{
  "num_hidden_layers": 14,
  "n_experts": 128,
  "experts_per_token": 8,
  "d_expert": 32,
  "normalize_top_k": true,
  "routed_scale": 1.0,
  "router_logit_norm": 1.0,
  "lr_router": 0.00058,
  "vocab_size": 2048,
  "optimizer": "soap_variant",
  "beta2": 0.95,
  "batch_tokens": [16384, 32768, 49152],
  "max_steps": 9169
}
Below are experts of layer 10 (counted from 0) of a mixture-of-experts language model. Rows are named router (the router's row for the expert), gate (a neuron's input weights, with its number), up (a neuron's input weights, with its number) and show model dimensions 0-127. Each number is 128 + 32 x the weight over its row's rms, rounded and kept within 0 to 255.
After each expert's rows: "gets" lists some tokens that make up at least twice as much of what it gets as of all text. This comes from a sample of Wikipedia text that the model never trained on. Tokens count by the router's weight.

# expert 62
router [107 172 131 122 146 116 119 158 138 179 108 116 113 103 102 146  78 172 118 159  76 168  90  88 134 145 144 126 118 115 142  88 106 136 114 128 134  83 127 169 192 118 136 134 126 154 132 124  75 136 141 146 141 159  89  99 103  97 118 112 110 146  94 121 198  70 134  79 130 128 103 159 109 160 190 165  72  65 134 148 126 152 135 134 168 181 142 149  89  71 145 187  88 168 122 184 148  95 148 126 148  91 111  65 194 143 148 161  80 160 149 186 118 108 104 161 127  65 132 187 122 121 110 102  75 140 118 144]
gate1 [124 117  79 136 133 126 122 116 178  64 117 164 140 141 173 152  67 123 138 111 138  80 193 107 153  80 147 136  91 125 186 139 101 151 139 141  97 124 185  89 141 155 158  83 124 156 164 137  99 128 145 141 129  69  78  50 107 143 140 130 144 125 123  77 152  51 130 120 130 120 104 138 101  74  69 110  99  69 132 113 103  92 148 112 129 150 122 154 146 104 156 118 114 150 111  94 129  68 129 184  85 142 132 157  75 122  65 141 154 147 130 175 194 182 146  99 178 142 158 150 110 162 104 139 161 114 137 132]
up1 [154 150 173 179 135 126 153 129 125 145 122 149 111 171  68 125 159 102 119  94 162 159 118 133 139 156 105 139 131  94  53 110  95 154 146 153 145 119  77 141 106  97 105 165 114  98 104 148 141 126  73 127  98 139 135 131 122 101 130 169 113 136 128 183 123 180 134 123 137 157 143  79 133 183 165 153 150 132 114  94 102  98  68 142 111  85 144  90 151 135 130 157 167 121 164 145  87 226 132  55 177 119 191  97 156 154 182 121  95 123 106 110  99  77 109 140 103 120  92 125 153  68 149  79 138 158 147  87]
gets: "\n", " |", ")", " \"", " (", "\""

# expert 98
router [109 115 155 116 184 121  90 143 116 134 165  73 130 110 129 163  87 130 140 170 118 142  59 103 122 139 154 155 116 140 160  96 154 139 132 148 186 122 198 102 133 166 143 132 113 141 173 110 122 187  98  97 134  77  95 138 104 170 119  78  83 154 151 127 168  97 138  89 145 146  79  93 101 197 147 173  66  80 123 156 124 122  98  91 167 132 167 144  91 115  85 119  92  99 109  87  91 137 120 148  95  90 126 141 126 161  93 112 138 145 120 139 103 147 134  88  94  93 186 167 178 136 117 132  72 146  97 135]
gate0 [158 143  96 177 142 182 135  97 192 142 199 160 172 137 120 149 139 150  88 136 101 188 151 182 151  74  97  77 150  81  66 146 113 144 108 180  98 145 101  89 115 113 125  96 123 135 152 183 132 165 129 176 129  74 147 152 150 108 160 150  68 150  79  99 146  85 114 124 169 112 129 181 142 144 118 150 126 148 142 126  98 119 151 123 135  80 109 161  96 132 194 184 151 117 145 175 126 108 133 159 154 155 141 125 113 128  87  98 119 124 178 202  76 121 117 162 134 121 118  68 144 100 111 150 122 163 107 147]
up0 [ 76 136 152 106 136  83  63 130 135 155  68  97 102 116 110  90 126 135 173  88 120 107 124 140  78 200 162 119 129 189 142  74 139 101 192 154 117 101 109 144 152 138 114 196 156 106  99  94  94  82 109  63 100 148 117 115  81 124 131 114 122  81 137 154  67 140 147 141  61 138 157 118 110 130 121  88 117 111 118 135 134 145  91  85 135 111  97  86 133 122  79  76 116 184 103  98 102 123  50  86 130 137 121 121 184 144 144  97 104 104  82  49 177 108 139 106 121 153 172 133 131 178 155 125 126 129 147  76]
gets: " ", "-", "–", "/", " (", "_{"

# expert 8
router [ 71 156 128 175 128 165 103 184  91 135 157 157 143 183 137 135 127 116 146 184 128 171  75 115 134 138 122 181 142  90 207 116 170  57 139 168 128 166 155  92 106 100 144 157 113 105 129 127 142 138  93  56 118  53 149 115  97 170  98 159 115 114 133 126 128 131 159  88 146 134  94 121  50 162 119 153  92 115 154 158 182 114 134 101 155 155  66  34 148 141 123 133 100 114 108 153 134 138  98 154 133 118 103 152  94 115 119 142 140 162 142 182 144 157 179 133  91  59 144 152 131 162  94 100 140 156 120  94]
gate0 [105 112 101 119 144 142 161 104 150 128 148 161 111 137 130 121 105 128 103  86 118 109 102 100 162  73 186 111 158  78 184 127 134  68 123  84 180 206 123  66  55  88 118 102 128 171  88  85 151 111 105  92 157 109  89 154 108 154 150 169 110 104 148  92 125 115  83 116 107 119 107  58 151 112 133 173 128 147  71 166 118 117 188 115 128 113 112 130 147 131 179 139 135  91 170 154 153  94 170 127 117 160 125 166 113 138 167  86 155 128 104 184 153 133 102  91 151 144  90 110 110  94 132 106 116 102 234  97]
up0 [147 148 138 140 136 117 105 105 103 160  73 149 139  79 157 151 123 128 134  88 142 137 134 105  82 131 111  87 181 106  98 101 122 128 176 222 122  67 175 173 132 112 142 160 103  77 135 168 105 138 180  42 133 114 110 100 176 125 119 132 149  95 107 154 105 139 170 176 128 202 120 125 182 141 155 139 101  89 106  81 148  93 121 181  66 152 143 119 131 123  68 130 124 141  99 138 133 159 136 176 128  74 148  94 116 171 113 100 130  88 136  78 118 117 154 193 104 148 176 155  91 141 119 114 140 188  65 149]
gets: "-", " ", " c", " he", " He", " f"

# expert 73
router [152 104 115  97 135 161 131 158 157 170 109 136 124 172 142 147 143 115 117 100  97 101  89  93 141  87 151  95 167  92 132 144 143 132 110 157 143  90 129 141 104 142 167 181  70 145 115 141 123 114 106 138 136 160 118  91 143 132 113 157 118 140 127 111 139 113  99 154 160  65 116 127 143 158  91  81 137 124 142 117 128 198 161 141 175  87 117 162 170 130 128 148 140 186 156 149  76 107 135 163 215 151 175  89 152 119 185 130 119  85 123 132 120  72  97 110  82  93 176 148 119  90 191 190 178  90 171 120]
gate0 [190 138 151  99 116 109  97 177 138 160 105 120 120 170 150 173 127 141 112  99 157 105 141 152 155 159 130 140 116 133 113 142  78 146  97 117 167 114 105 137 130 176  97 150 105 145 121 127 136 171 163 101  96 168 150 162  89 169 123 116 119 175 112 137 122 144 133 130 132 146 131  85 126  92 138 122 120 177 100 110 127  96 167 227 141  37 109 126 140 169 110 115 161 127 141  98 138  66 152 175 104 123 110 121 139 106 155 196 154 118  95 143 153 122 114 136  81 114 198  66  82  94 100 101 135  84 169 145]
up0 [135 104  94 128 124 160  90  94 113  91 168 160 106 143 154 110  73 145 125 142 128 115 140 143 167 141 161 142 182  90 136 128 129 163 170 167  84 129 136 101  80 104 145  92 160 138 167 169 106  89  65 130 180 121  40  63 160 101 109 156 107 160  78 119 104  83 111 111 107 163 132  95  62 134 128 150 116  66 183 109 172 170  91  86 119 162 180  92  61 128 125 133 150 130 171  87 100 165 148 117 123 178 120 174 106  98 137  44  87 168 146 161 146 115 106 109 193 103  98 134 142 112 168  92 125 127 150 121]
gets: " the", "-", "|", " The", " a", " his"

# expert 94
router [106 140 146 104 162  62  61 106 147 122 153  84 120 146 130 132 137 176 141 154  98 140 109 130 114 172 129 195 143 146 150  88 103 103 155 122 116  90 147 129 159 177 181 146 113 168 144 113 123 154 158 137 163  69 116 135  96 141 124  82  70 109 128 119 160 157  93 108 159  79 107 120  88 132 145 194  73  90 179  83 146 110 131 114  83 101 128 123 151 105  94 155 124 146  89 171 183 106 163  92  87 104  80 197 180  90  71  84 102 155 164 135 136 169 154 160 142 109 130 177 115 201  96 119 121 133 159 176]
gate0 [116 118 175  92 132  35  96 134  94  77  84 185  97  80 115 129 163 187 144  75 133 111 169 152 209 132 147 172 184 136 151 142 125 119 166 150 121 166 101 135 123 132 126 145 188 126 109  99 202  71 140 106 101  90 125 142 107 129 147 105 187 149 137 165 127 161 134 120 168 118 147 131 140 156 120 109 169 162  95 180 113 143 131 143 105 141  82 114 128 131  94 118 103  40 134 130 122 106 161 156 179 140 130 183 141 116 137 122 130 182 120 134  98 108 211 166 145 119 137 109 135 187 128 134 188  82 114 137]
up0 [123 130 133 123 127  47  81  98  93 162  92 211  94 139 162 148 137 138 140  96 137 159 148 199 144 182 166 137 127 162 119 104 100 166 160 134 120 167  76 143 162 163  80 146 113 160 116 105 150  85  79  99  85 112  90 124 150 134 173  71 132 156 154 204 125 151 156 178 157  90 168  95  97 122 101 105 129 131 147 174 132 132  99 119 119 112 149 111 174 132  73 118 156  97 117 140 140 141 130 137 127 127  74 148  95 122 154 143 157 149  85 116 125 148 217 171 140 127 133 155 109 131 128 105 183  67 119  66]
gets: " 19", "2", "1", " 18", "5", "3"

# expert 57
router [ 93 106 137 157 140 164 104 154 138 174 145 148 150 121 124 169 175 135 125 125 132 153  99  78 184 104 148 130  88  62 103 129 189 151 134 126 143 153 125  73 139 135 149  92 147 145 162  98  98 107  81 134 143 122 116 141  99 135  98 127  92 110 130 109 186  75 157 154 144  93  84 125  79 173 104 116  79 141 101 169 119 149 147 129 139 102 188 169 146 141 139 179 148 178 113 198 129 132 128 116 141 124 117 163 148 156 149 134  84 160  86 191 147  85 179 102  52 120 162 144 110  74 131 148  81 162  73 152]
gate2 [ 80 152 117 119 123 105  77 122 129 120  98 136 155 116  76  97  93 150 152 104 180 100 156 103 124  75  79 104 163 136  32 119 118 134 176 100  99 158 114 112 114 136 135  66 158  90 121 112 143 135  98 131  64 140  72 142 139 157 122  89 118 133 155 170 149 134 142 112  98 160 121 136 106  96 118 130 155 103 123 146 109 126 200 153 111 107 129 166  97  77 196 141 149 116 118 124 102 144 169 106 151 166 115 158  97 212 209  88 107  85 137 118 100 123 144  95 136 127 127 135 151 123 152  89 161 151 114 159]
up2 [112 123 113 145 116 186 169  93 123 136 160 139 110 147 103 169 134 161 137 105 151  90 118  98 148 190 144 142  96 138 167 133 165  59 129 189 116 191  67 140 164 165 102  88 150 152 162 137  53 106 135  92 131  96 128 127  94 187 168  97 119 140 118 118 103 155 103 148  58  59 141 132 194 153  96  91 119 137 105 111  89 120 122  73  99 138 147 117 112 142 109 124  98 112 133 113 137  72 134 119 151 103  51 127  99 131 128 136  75 163 127 194 121 112 141 114 116 138 118  90 178 150  64 131 159  79 148 139]
gets: " |", ",", " of", " the", ":", " ("

# expert 64
router [142 139 154 140 159 182 138 132 121 110 107  92 115 147 206  83 179 113 149 141 136 157  85 115 121 110 119 160 123 100 175 163 169 147  90 192 117  87 185 112 147  76 179 148 128  93 102  92 128  98 149 141 180 147 113  85 148 161 105 122  78 155 184 110 161 106  95 178 143 114 103  91 115 146 171 102 134 165 127 204 177 130 110 101 137 154 156 164 114 185 102 106  92 172 198  90 111 127  73 182 134 103  68  91  94 112  96 161 108 183  89 175 137 110 162 122  97  96 124 158 126 129 136 115 123 189 103 104]
gate0 [151  64 151 103 150 102 128 131 109  95 126 155 143 203 155  84 131 175 163 159 139 147 128 107 185 142 129 176 112 113 111 130 104 157 221 108 125 133 102  97 168 151 129 157 138  80 116 114  99 157 103 109 161 104 169 133 138 128  87 187 128 118 134 135 101  99 119 175 180 174  95 135  56 106 167 231 151 147  68  86 124 133 107  76 166 177 139 102 156 162 133 181 111 156 113 111 121 112 156 150  79 119 155 167 142 113 176 140 152 168 105 160 121 164 136 153 156  83 157 119 129 125 108 106 147  77 119  96]
up0 [161  73 187  63 157  84 101 116  91  85 110 169 137 203 169  65 149 152 177 124 105 154  91 106 163 141 138 160 117 108 143 169  97 137 230 111  96 143 108  87 133 121 143 145 142  50 123  83 124 150  90 105 112 124 108 172 124 136 129 184 114 159 127 176  98 111 140 152 152 137 106 127  67 107 197 221 128 139  87 145 153 165 104  78 177 146 116 104 115 123 132 191 130 121 127 105  67  87 102 161  92 109 146 154 119 109 179 120 133 143 139 144 116 152 142 180 177 125 143 117 161 137  98  73 170 133 143  91]
gets: " ", "-", " a", " di", " d", " de"

# expert 50
router [123 117 132  64 144 181  74 104 130 154 143 108 153 117 118 156 116 163 158 163 118 128 120  74 151  95 109 175 112 118 111 190 157 132 155 152  25 174 128 127 103 106 142  63  98  91 159 160 165  85 102 109 113 138 141  94 124 175 105  56  81 150 152  67 170 142  94 129  91  92 103 120 130 117  83 180 139 114  81 122 122 139 134 100 110 111 121 100  69  55 138 159 147  97 140 104 151 133 120 141  78 104 128 140  84 207 103 143 135 157 122 165  90  79 143 126  80  48 132 134 118  93  93  89 142 168 121 104]
gate0 [174 147 156 145 128 111 113  96 208 100 132 149 164  71 112 162 120 124 120 130 132 159 127 146 118 161 122 145 110 117  48 104 136 193 155 118 102 118 101 115 171 143 120 121 132 144 166 112 123 128 120 145 148 118 178  28  39 122  94 178 139 143 119 115  50 175 112 106 127  56 149 147 124 149 163 152 101 106 114 160 154 188 126 164 141  42 107 147 167  91 161 116 135 132  98 151  88 169 170  97 164 136 148 159 101 154 137 107 104 152 123 156 100 157 148 177  84 146 153 148  93 124  53 150 163 139 118 190]
up0 [ 89 121 101 137 139 101 174 159  86 147 102  97  60 164 119  88 116 117 167 139  93 122 131 117 112 119 150 114 124 179 186 145 108 114  66 135 163 184 116 123 142 107 160 128 129  98  91 110 145 128 151  49 127 146  77 205 212 119 113 117 141 157 131 181 164  71 139 103 139 182 103  92 127 123 153 101 151 137 135 151 104  68 121 100 124 203 162 108 106 154 123  76 167 136 172 118 153 101 151 132 121 100 120  67 170  82 125 151  93  98 112 111 145  92 103 130 155 121 153 148 196 121 170 135 101 107 140  65]
gets: "ri", "re", "vi", "li", "lo", "ro"

# expert 65
router [ 91 156 146 119 171 116 108 187  95 183 169 139  76 108  83 153 115 144 175 143  90 138  82  68 116 145 110 169  88  92  99 133 102 113 134 143 129 143 133 180  97 180 146 118  83 123 156 194 114  98 143 138 105 130 153 174 115 156  81 103 105 151 105 125 166 144 140 136 113 179  78  77 120 178 113 151  93 109 164 131 167 127 114  83 163 135 192 131 113  71 117 128 141 103  88 109 198 125 121 101 109 110 144 178  95 170 147 145  82 182 153 172 136 120 171 120 113 102 171 143 121 159 125 116 117 172 107 139]
gate0 [ 93  96 139 200  98 146 140 145 134 210 139  42  88  89  95 121 101 153 162  87 167  73 119 167  72 146  75 126 133 134  64 128 120 172 123 137 195 163 170  81 138 145 106 202 132 129 126 127 103  80 110 125 207 102 178 112 174 142 130  93 118 128  90 119 104 151 135 121 174 153 127 199 152 189 110  98 152 166 122  84 104 166 124 128  95 183 120 120 178  80  83  86 168 147 109 121 171  94 149  87 119 114  90 119 167 187  70  90 146 155 115 158 160 142 151 109 121 145 175 125  67 151 120 150 115 135  73 157]
up0 [ 88  85 151 143 129 108 183 117 183 201 120  81  86  58  96 110 113 149 144 131 158 109 151 174 107 148  80 116 105 113  52 103  95 157 138 126 135 185 111 112 132 181 146 188 128 122  96 129 129 116  70 125 172 140 167  91 183 164 132  73  75 135 106  92 125  77  90 117 138 101 140 152 158 146 131 128 116 161 123  91 126 128 110 109 104 142 142 123 181  89 103  85 148 149 115  93 139 130 112  50  92 109  92 148 127 164  86  71 187 151  84 168 162 170 105 149 111 124 176  85 104  76 125 110  97 142  83 147]
gets: "'", ")", ".", "\n", "ce", "\""

# expert 12
router [126 136 158  53 133 106  87 109 119  74 158  75 112  98 112 134 102 125 162 188  60 118 157 133  89 138 117  90 103 107 146 108 170 168 152 112 111 130 194 144 140 158 162  92  96 106 159  64 124 161 150 162 164  76 108  94 102  83 121  91 131 185 112 131 151  99 102  65 147 123 120 153 103  88 186 149 106 180 134 178 131 115 101  63 180 108 146 151  99 124  86 118  77 117 155  81 143 134 100  90 108 113 116 105 132 134  80 109  69 109 175 136 141 166 116  93 116 101 108 134 172 160 125 133 145 108  82 166]
gate0 [131 109 144 120 150  79 154 180 155 130 125 126 104 112 111 110  81 115 120 117 139 145  75 188 133 167 157 127 158 153 143  54 167  92 131  79  86 167 100 111 155 152 152  95 159  96  95 149 111 106 114 138 121 170  54 135 141 124  49 168  85 146 139 129 114 123 120  70 158  67 141  80 161 140  61 113 125 117 126 134 109 145 145 141 157  49 140 142 110 127 119 101 148 151 183 145 156 101 163 116 144 113 130 166 166 114 112  88 158 125 126 110 136 153  83 116  82  95 117 137 161 110 167 158 147 163  78 144]
up0 [ 86 105 146 105 163  75 120 152 151 123 134 139 133 112  59  88  49 114 120 105 118 154  93 177 124 153 159 117 171 140 131  58 172 105 126  73  84 143 122 131 157 156 173  92 152 101 108 144 136 133 108 123 110 153  60 146 117 117  57 159  86 160 133  94 148 125 125  44 161  60 153  98 154 142  91 104 106 114 114 128  89 138 148 132 147  41 147 166 143  98 110 115 137 152 173 140 171  94 144 115 145  98 133 183 175  98 100 102 130 115 146  95 134 129  72 111 107  94 147 113 162 103 154 133 174 173 121 159]
gets: " ", " f", " O", " p", " P", " pro"

# expert 84
router [ 63 150 141 106 136 120  92 107  94 142 163 134 105  66 128 149 101  76 143 171 105 181  47 151 114  83 152 115 130 100 123  84 138  91 140 122  78 185 161 155  98 119 153 161  84 102  95 138 108 145 148 118 157 129 100 119 112 136 156 126  99 153 139  88 150  88 142 108 164 132 137 147 100 179 163 146  83 146 130 145 100 103 139 106  83 150 152 133  84 119  84 171  73 148 115 145 110 177 101 182  90 120  93 116 114 111  78 176 127 131 188 155 129 127 175  78 148 117 134 177 130 174 131  80  80 164 119 134]
gate0 [136 172  97 117 142  65 144 122 113 140 147 102 169 145 152 135 112 118  78 110 137 118 112 147 120  62 126 152 152 117 117 139 136 155 138 131 131 181 124 156 128 119  60 113 149 118 134 161 176  95 131 192  97 105  71 102 152 123 128 129 130 114 105 164  84 144 160  97 136 149 160 143 186  75 126 125 122 154 124 118  81 184 127 110 108  74 156 104  94 128 190 152  55  79 114  99  82 107 137 123  98 135 142  61 154  96 125 130 150 114 142 115 153 151 184 152 129 166 124  68  75 130 158 161 177 107 168 166]
up0 [143 151  76 137 162 123 196 158 131  95 155 100 144 137 140 111 155  97 133 104 140  99 116 150 154  98 147 146 166 117 123 113  87 117 144  81 107 134  94 188 134 182  96 148 140 177 126 127 164  54 131 191 110 174 139 139 126 137 126 149 162 165 104 104 139 102 152 139 139 132 165  96 155  61 121 123 156 203 130 116  67 211  90 114  91 141 108 120 130  93 140 141 134 128 128  90  97 150 163 187 129 139 140  80 139 102  83 167 158 102 123 109 188 164 146  96 123 132 113  45  72 124 153 151 147 137 164 167]
gets: " ", " T", " P", "S", " I", " 0"

# expert 15
router [140  96 155 141 139 169 173 144 163 102 154  77 108 147 160 148 122 137 121 162 106 115 123  88  88 127 102 116 136  73 191 155 163 127 111 185 103 113 173 182 137 128 137 157  71 105 134  89  83 161 136 134 105 117 180 151  97 102 125 109 160 199 123 194 198 119  71 136 126  97  91 118  75 153 138  73 159 133 110 186 124  98  81  99 151 178 147 117 145 121 106 142  77 162 150 191  79 179 169 124 101 150 143  93  97 146 153 163  98 109 133 178 153 165 114  65 122 162 180 163 103 165 104 131 139  77 157 144]
gate0 [160 123 129 155 106 104 156 105 118  88 119 108 172  92 149 137 167 201 108 191 169 133 139 109 127 122  94 110 149 156 215 125 180  58 130 154 180 103 187 131 165 127 153 185 125 147  71  97 110 119 109 108 100  80 155 131 124 120 116 188 115 140 131 130 129 203 145 152 173 147 175 100  38 120 128  97 121 175 102 136 194 137 157 111 176 144  99 132 146 109  76  63 191 134 106 171 100 167 146 119  88 157 116  81  95 130  99 138 123  74  85 179 144 103 156 160  96 143 154  87 102 108 119 123 161 103 140 144]
up0 [137  98 126 104 132 114 117 188  91 142  65 119 144 182 117 172 155 176 138 145 183 145 140  92  90 148  52  84 102 103 137 105 146 106  84 120 197 120 183  84 161 124 171 138 117 134  85 146  80 156 134 174 130 115 167 120 134  93 106 129 161 119 176 130 120 172 205 135 118 158 135 130 127 112 115 109 159 119  94 130 121 163 121 168 169 129  74 102 153 163 121 169 162  80 175 160 169 144 114 138 107 146 162  70 115 119 117 104 133  91  94 136 133 133  83 114  83 105 152 106  84 112 112 151 117 109 157 146]
gets: " ", " re", " de", "c", " c", " con"

# expert 75
router [ 94 135  84 146 141 126 116 144 164  84 156  59  83 132 129 173 117 109 184 185 124  79 171  75 101 173 169 137 125  66 156 158 160 124 145 141 103 167 172 111 106 121 120  94  93  87 156  70 158 139 137  79 158 138 153  81  86 127 159  82  93 171 144 156 126 109 107  58 161 160 115 172  68 123 119 131  93 173 128 139 120 132 156 101 106 116 107 144 119 127  94 185  90  68 143  80 106 204 144  78 107  95  45 153 155 182 124 135  72 138 112 147 144 122 110 108  94  86 128 160 157  96  94 108 123 163 105 116]
gate0 [122 144 143 214 147 151 142 100  68  92 147 108  95 142  79  85 108  63 158 146 175 122 162 119 137 152 111 153 129 134 115  43  80  90 145 132  98  94 187 162  97 124 111 140 165  88  99 115  80 110 147 110 121 137 131 143 102 124 146 130 122 143 134 126 170 172 103 101 156  98 132  86  85  58 152 132 108 120 125 128 128  97 152 122 110 179 140 177 140 102  94 133  86 174 154 126 176 173  83 125 117 122 147 132 105 106 136 109  88 149  83 122  18 169 129 144 111 165 156 194 121 111 129 120 125 113 155 133]
up0 [105 126  95  83 113  64 137 203 148 159 161 141 169 145 142 129 110 181 104 119 120  91  97 180 138 145 107 139 117 116 152 192 101 139  87 165 136 127 126 144 156 202 130 121  85 153 134 100 104 162 161 157 136 132 136 116 123 130 108 146 159 100  73 113 153 114 122 145 116 124 106 145 156 165  99 126 119 154 143  71 168  95 107 153 139 129 176  58 130 139  96  99 152 117 122 142 153  94 142 116 154 115 113 118 188 125 119 186 154 101  98 169 205  65 100 123 139  96 110 102 166 163 151 151 155 115 209 135]
gets: " ", " c", " C", " p", " S", " f"

# expert 88
router [177 114 156 211 194 195 172 184  89 132 138 118 145 146 142 144 172 119  80 162 150 131 127 124 153 120 127 192 139  91 128 152 191 137 130 154 120  91 177 118 157  92 140 167 101 107 109  93 115 125 168 104 136 106 146 149 134 101 105 101 110 125 108 125 178 110 102 153 190 182  84 131 112 126 160 136 111 167 113 163 130 113 105  88 121 143 118  88 133 196  90  54  87 148 106 123 132 164 119 160 170 105 118 105 103 129 141 191 129 184 113 147 151  83 104 112 105 114 169 165 104 106 117 167 106 127 136 141]
gate0 [103 136 115 101 168 156  91 102  43 173 172 135 166  96 122 126  97 189 125 194 123  68 110  93 116 173 109 106 146 168 127 129 123 162 122 104 147 163 130 156 167 111 132 152  57 111 138 137  83 180 122 144 134 149 181 111 170  63 147 133 113  95 108 113 155 172  66 135 180 124 172 146 161 115 119 120 164 158 129 103  67 108 136 113 172 159  82 148  77 104 124 106 185  50 166  93 171 135 152  99 140 117 106  93 108 166 128 107 149  95 193 169 148 130 122 162 141 137 175 136 150  93 124 152 130 150 139 122]
up0 [159  73 118 114  84  90 113 125 131 139  86 195  68 130 142 125 100 113 113  89 101 167 120 137 181 115 166 181  96  91 142 168 140 123 128 126 201 138  85 138  91 123 125 138 143 174 133 130 116  46 123 117 162 101  94 138 121 142 137 113  88 102 176  88 100 123 155 119 130 110  99 106 141 140  86 113  53 126 106  77 133 125  81 171 141 130 124 145 166 149 126 151  92 152  87 110 114 132  65 122 142 121 148 149 149 127 135  90 122 125  64 144 111 122 180 141 117  99 128 131 101 137  98 132 217 121 106 155]
gets: " ", " re", " de", " pro", " w", " g"

# expert 55
router [140 132 120 149 137 198  55 174  90 177 157 119 112  79  86 178  81 107 164 167 158 199  67 108 129 157 130 175 103 131 122 107 134 144 128 156 166 156 137 133  72 147 130  86 143 123 131 162 124 130 149 146 158 173 132 162 122 100  90 134  95 121 135 158 114 113 161  93 130 114  79 110 117 141 150 144  82  65 105 139 103 159 146 133 117 107 176 135 121 126 102 141 111  75 148 124 141 169 171  63 123 134 126 124 171 132 158 168 109 157 125 104  95  73 146 140  92 146 143 182 142 118 100 141  61 141 117 110]
gate0 [153 132 109 155 149 125 166 102  89 146 145 143 101 126 111 146 133 110 107  88 124 131 180 137 163 128 126 183 106 103 156  86 148 119  79 158  96 143  82 131 163 107 137 148 118  79 130  77 128 166 183  94 125  54 147  77  95 134 158 157  81 130 152 150  97 151 122 125 157 164 161  92 129 146 137 157 186 166 138 177 110  93  73 166  85 103 127  72 230 136 189 148 141 114 147  89 190 121 149  64 128 112 129 143 190 183 155 113 142 118 135 217 113 118 154 145 202 123 160 150 169 117 110 130 116 142 145 158]
up0 [ 98 167 157  76 108 155  86 127 127 117 110 138 149 104  98 120 141 137 143 144 145  91  94 141  79 122 179  84 134 145  68 128 124 101 168 115 123 156 147  83  90 189 134 132 134 111 193  99 145  38  89 154 119 224 160 159 140 144 146 121 188 147 131 126 127 113 105 149 117  98 102 150  97 110  98  89 115 102 121 103 110 128 128  65 160 124 143 182  68 116 129 131 137 154  93 177 113 112 111 152  63 109 100 126  56 116 131 198 143 142 145  89 132 156  90 106  72 128 127 101  71 113 151  99 133 122  76  95]
gets: "'", "\"", ")", "$", "}", " ("

# expert 49
router [100  84 156 104 118 133 134 132 109 153 130 138 151 177 133 150 130 193 107  50  86 140  81 157 177 138 123 118 115  85 122 165  89 103  72 122 119 133 154  99 164 137 105 158 127 138 124 126 163 125 143 138 166 152 160 131  88 140 164 157  84 113 147 135 136 133 172 197 163 109 122 132 113 154 104  76 122 155 131 134 139 184 160 162 144  96 132 172 154 134 103 154 106 168 142 145  69  82 192 144 176 161 132 125 133 108 126  89  87  99 158 111 117 104 141 144 140  98 173 130 144  96 159 156 166 100 127 163]
gate1 [180 159 113 135 134 171 157 114 113 118 100 100 134 132 126 152 109 120  91  77 133 152 143 124 190 103 138 158 159 110 161 118 112 132  80 113 150 191  80 171  79  98 189  95  77 138 156 160 157 142 115 125 142 162 123 120  87 163 129  92 186 162 193  93 135 132 167 116 113 158 133 164 130  97 139  75  85 141 135 121 117 140 141 171 114 151 146 146 103  54  97 106 122 156 138 111 113 110 105 146 116 108 109 168 126  90  96 170  76  86 114  96 109 150  53 132 124  65 137  76 134 153  89 145 187 142 168 129]
up1 [174 157 140 138 135 177 155 120 106 141  93  80 144 141 106 153 120 106  88  74 133 152 156 136 206  95 104 147 112 107 172 105  81 144  83  89 161 141  92 168 100 104 174  92  91 174 153 160 152 122 108 135 147 189  98 125  95 169 105  88 194 177 165  78 146 122 170 102 137 164 128 129 133  76 157  98  89 143 108 109 118 156 137 150 110 133 146 133 109  84 131 122  86 131 146 105 134  91  71 161 136 125 111 177 151 107  70 155  60  77 115 124 118 156  65 122 116  76 184  70 151 108  97 135 163 147 159 119]
gets: " |", " the", " of", ":", ",", " in"

# expert 60
router [139 105 120  89 113 128 118 130 112 159 143 178 134 190 143  99 137 160 132  41 126 137 110 141 158  99  87  79  78 134  96 178  82 110  76 106 151 109 123  54 193 150  97 139 156 132 154 121 138  85 132 182 162 175 147  87 116  90 193 194 115  88 139 122 146  62 141 190 127  77 119 142 140 176  46  81 128 171 132 106 156 126 192 126 124  74 135 157 149 120 152 143 149 139 156 163  97  79 115 112 150 140 131  79 139 120 154  89  72 142  87 136 131 102 140 117 128 150 163 116 158  81 142 139 171  99 162 144]
gate1 [196 160 138 149 155 111 105 128 132 105 187 110 131 157  77 122  99 102 211 183 160 112  91 128 178  76 140 125 117  96 163  88 146 139 129 137 157 177 129 115 187 122 151 166  79 106 123 135 111 135 106 183 109 101 174 142 177 152 117 105 157 130 162  97 138 125 155  87 133  93  92 116 157  89  96 102 157  66  92  97 127  92 163 104 143 119 134 112 116  87 143 145 145 151 124 159 132  84 129 179 130 148 122 179 111 141 132 185  61 119 170  95 116 120 161 152 126 104  92 191  66 163 128  93  99 125 129  98]
up1 [ 54 106  96  90  92 139 150 118 137 150  62 178 106  92 138 144 155 102  80  85  95 144 162 162 108 163 128 149 150 151 107 177 161 115 123 121  73  96 156 132  91 126 107 110 194 165 149 169 164 101 140  54 131 142 120 113  69 110 133  88  95 138  93 163 100 135  95 195 120 150 164 138  89 163 135  81  97 158 154 138 124 162  89 137 116 130 108 132 137 176 135 122 114  98 108 122 134 213 162 109  89 103 123  88 178 140 133 104 208 153 101 140 129 121  89 107 159 135 146  79 161 121 145 114 167 116 136 140]
gets: " of", " the", " in", ":", " from", " to"